{"num_hidden_layers": 12, "hidden_size": 128, "n_experts": 128, "experts_per_token": 8, "d_expert": 32, "d_shared_expert": 64, "hidden_act": "swiglu", "moe_layers": [0, 1, 2, 3, 4, 5, 6, 7, 8, 9, 10, 11], "router_score": "softmax", "normalize_top_k": false, "routed_scale": 7.46, "balance_loss": 0.00357, "balance_bias": false, "init_std_router": 0.0259, "lr_router": 0.00135, "num_attention_heads": 2, "num_key_value_heads": 2, "head_dim": 32, "vocab_size": 4048, "norm": "rmsnorm", "norm_place": "out", "norm_eps": 1e-06, "positions": "rope", "rope_theta": 10000.0, "rope_fraction": 1.0, "qk_norm": true, "attn_scale": 0.177, "tie_word_embeddings": false, "parallel_block": false, "init": "normal", "init_std_qkv": 0.0444, "init_std_o": 0.0628, "init_std_up": 0.0444, "init_std_down": 0.0444, "optimizer": "muon_variant", "learning_rate": 0.0119, "lr_mult_o": 3.0, "lr_mult_down": 1.5, "beta1": 0.93, "lr_head": 0.00684, "warmup_steps": 50, "schedule": "wsd", "decay_fraction": 0.854, "decay_shape": "cos", "final_lr_fraction": 0.05, "batch_tokens": [65536, 131072, 262144, 524288], "max_seq_len": 512, "doc_mask": true, "train_tokens": 502200000, "max_steps": 2788, "dataset": "wikipedia_en"}
Below are experts of layer 2 (counted from 0) of a mixture-of-experts language model. Rows are named router (the router's row for the expert) and show model dimensions 0-127. Each number is 128 + 32 x the weight over its row's rms, rounded and kept within 0 to 255.
After each expert's rows: a language model's description of what the expert responds to. This comes from a sample of Wikipedia text that the model never trained on.

# expert 24
router [135 158 188 120 137  94 160 127 174  66  81 160 183  91 124 163 144 146 177 155 120 183 143 163 112 111 135 121 140 118 136 133  95 145 153 134 150 146  99  96 189  81 154 112  87 162 103 151  82 100 182  90 106 129 136 112 152  88 123 163 126 175  87 109 144 152 131 110 119 144 173 186 148 142 149  84 123 134 135 105 147 116 153  99 132 168 150 122 106 156 172 108 212 184 100 111 109 129  83 171 152 165 145 117  70 123 168 177 156 106 128 129 137 186 111 107 118 137 113 104 195 178 134 191 110 175 190 171]
Capitals and pieces starting non-English names and codes, often Turkish, Japanese or Central Asian, such as İstanbul, Kū, Pak, KSA, KBO.

# expert 22
router [132 152 240 192  91 136 197 133 115 137  74 164 161 113 100 112 165 159  99 113 176 146 113 108  97 167 148 121 112  91 104  91 104 161 147 160 144 163 106 111 126 155 145 114 107 183  58 161 124 161 118 145 128 117 110 111 175 129 141 114 101 180  91  52 110 158 167 134  57 102 146 163 143 146 150 118 192 131 202 125 158  87 145 157 141 152  84 177 151 141 128 119 114 137 138 150 107 162 124 107 178 156 107  84 111  92 133 166 124 131 122  94 117 176 131  79 143 142 107 111 153 159 104 135  82  98  95  97]
Word pieces right after an initial H or h in names and words, such as H-ip-Hop, H-ump-backed, h-us-band, H-ug-hes.

# expert 62
router [141 177 123 137 156  99 110 139 111 149 107 106  96 107 201 125 114  86 102  95  76  99 101 125 124 104 137  49 116 173  83 169  59 112 121  68  80 119 134 181  96 156 113 136 146 114 182  90 143 115 144  84 167 179  75  91 104 121 133  94  89 120 124 133 170 114  85 107 161 105 130 123 181 140 123 136 163 133 129 128  92 106 145 126 112 113 103  88 116 172 175 161  84  93  97 110 122 138 116 110  71 106 139 138 107 171 140 179 122 170 121 112 106  92  99 184 123 154  98  88 115  79  82 149 166  41  84 112]
Sports and election terms: qual in qualifying and qualification, season, career, medal, teams, plus are, were, was in results.

# expert 27
router [ 59 188 137 174 158  94 126 160  92  79 114 131 172 153 186 117 110 171 157 133 104 119 103 134  84 138 117  38 144 145 126  67  98  90 138 147  86 103 171 160  92 165 155 141 137 129 136 127  84 144 153 130 117 159 113  90 101  86 163  83 112  87  78 132 147 184 141 142 179  89 114 140 173 119  99  85  94 142 131 110  60  55 131 165 103 110  99 152 103 167 118 160 130 144 147 111  80 163 137 101 196 112 152 101 130 187  99 120 160 118 151 152 110 124  92 137 149 152 153 108 145 134 184 168  90 131 101 142]
Forms of be after the subject, especially was in biography openings like (1942–2021) was a, plus is, were, became, has.

# expert 2
router [105  47  92 155 135 157 100  93 191 138 155  86  96  98  70 174 133 150 156 144 155 146 138 165 115 117 154 116 116  97 142 134 130 126  98  90 162  99  62 200 102 153 100 114  96 158 112 155 113  90 140  79 103 125  81 145 162 107 128 129 144 167 143 102 108 143 107 107 111 195  87 173  46 129 137  88 154 129  97 154 152 182 162 117 124 113 175 111  92  52 109 134 137 157 157 140  99 168  76 115 142  98 103 119 119 106 106 121 133 141 130 180 126 214 151 115 128 121 119 115 211 121 103 101 136 172 110 110]
Middle pieces of names and words, often non-English with diacritics in lists and tables, such as Büyü-k-karaca, Kröö-n-ström, Jó-ze-f.

# expert 6
router [132  83 106 117 143 122  98  54  52  87 131 147 153 176  60  58 118 159 141 102  99 179 108 169 106 141 114 119 101  69 160  88  98 146  69 166  96 146 136 145 145 154 151 134 117 179 135  71 124 146 126 142 105 168  86 154 112 115 126  53 159 176 147 136 147 130 139 142 100 117 139 162 139 144 137  93 139 144 115 135 171 117 180 167 101 140 123 122 129 144 180 147 160 123 101 160 199 152  97 181 130 112 190 104 137 109  71  92 110 164 116 137 151 108  66 142 182 116 141 113 172 128 110 145  75  76 128 110]
Short middle-of-word pieces like ul, el, re, ok, od, mostly after m or sp, as in m-ul-berry, fe-el-ings, unp-re-cedented.

# expert 1
router [100 108 111 149 140 153 104 135 121 124 168 115 114 150 119  77 170 143  89 171 162 132 173 153 177 202 164 124  93 161 162  90 169 163 159 119 178  98 124 163 121 158 130 127 102 119 115 153 141 105  81 116 138  80 152 176 150 153 230 114 129  99 176 159 148 150 112  63 155 116 152 148  90  89 167  82 109 117 179 140  91 123 110  97 129 122 139 122 107   4 130 145 175  58 157 151 191 153 158 124 109 141  84  86 120  95 131 124  88  95 116 130 148 121 125  91 148 119 147 123 143 144  92 117 131 146 136 152]
First digits of years (193, 201, 202) in birth dates, lifespans and event dates, plus table pipe separators.

# expert 42
router [131  57 107 150 174 126 110 178 103  46 112 152 124 122 141 112  68 204 108 167 176 178 141  98 116 127 112 189 106 149 172 143 111 189 100 134  90 129 112 153  67 107  73  95 108 161 105 147 126 118 133 124 137 196 104 180 103  78 118  82 107 144 124 101 106 135 146 118 157 123 158 116 109 143 106  87 231 122 189 158  95 135 139 159 131 114 135 147 129 141 128  75 173 144  92 117 103  81 127 147 134 141 112 155 152  78 109  97 151 133 115  78  89 118  94 163 157 155 188 124 147 129 149 101 108 140 117 106]
The piece it and similar short endings after an initial consonant, as in Split, pitcher, Pittsburgh, spin, Traditional.

# expert 12
router [178 175 113 152 145 139  80 120 107  68 126 153 148 137 167 165  80 132 156 162 104 151 117 103  72  74  95 125 179 178 139 100 173  99 102 105 112 164 161  96 142  94 179 143 116 109 125 168  80  96 144  52 132 147  80 172  58 101 110 144 147  73 125 108 159 111 109 132 168 141 194 145 134 113 124  69  96 164 160  98 123  90 165 175 108 156  98  77 114 144  98 129  99 131  98 160 112 133 150  59 150 125 113 137 100 105 110 169 161 165 122 102 111 161 123 141 148 147  90  90 148 193 150 144 106  86 168 145]
The piece arg in target words after t, plus short syllables like u, il, eg, omb inside names, as in N-eg-ro, Col-omb-ia.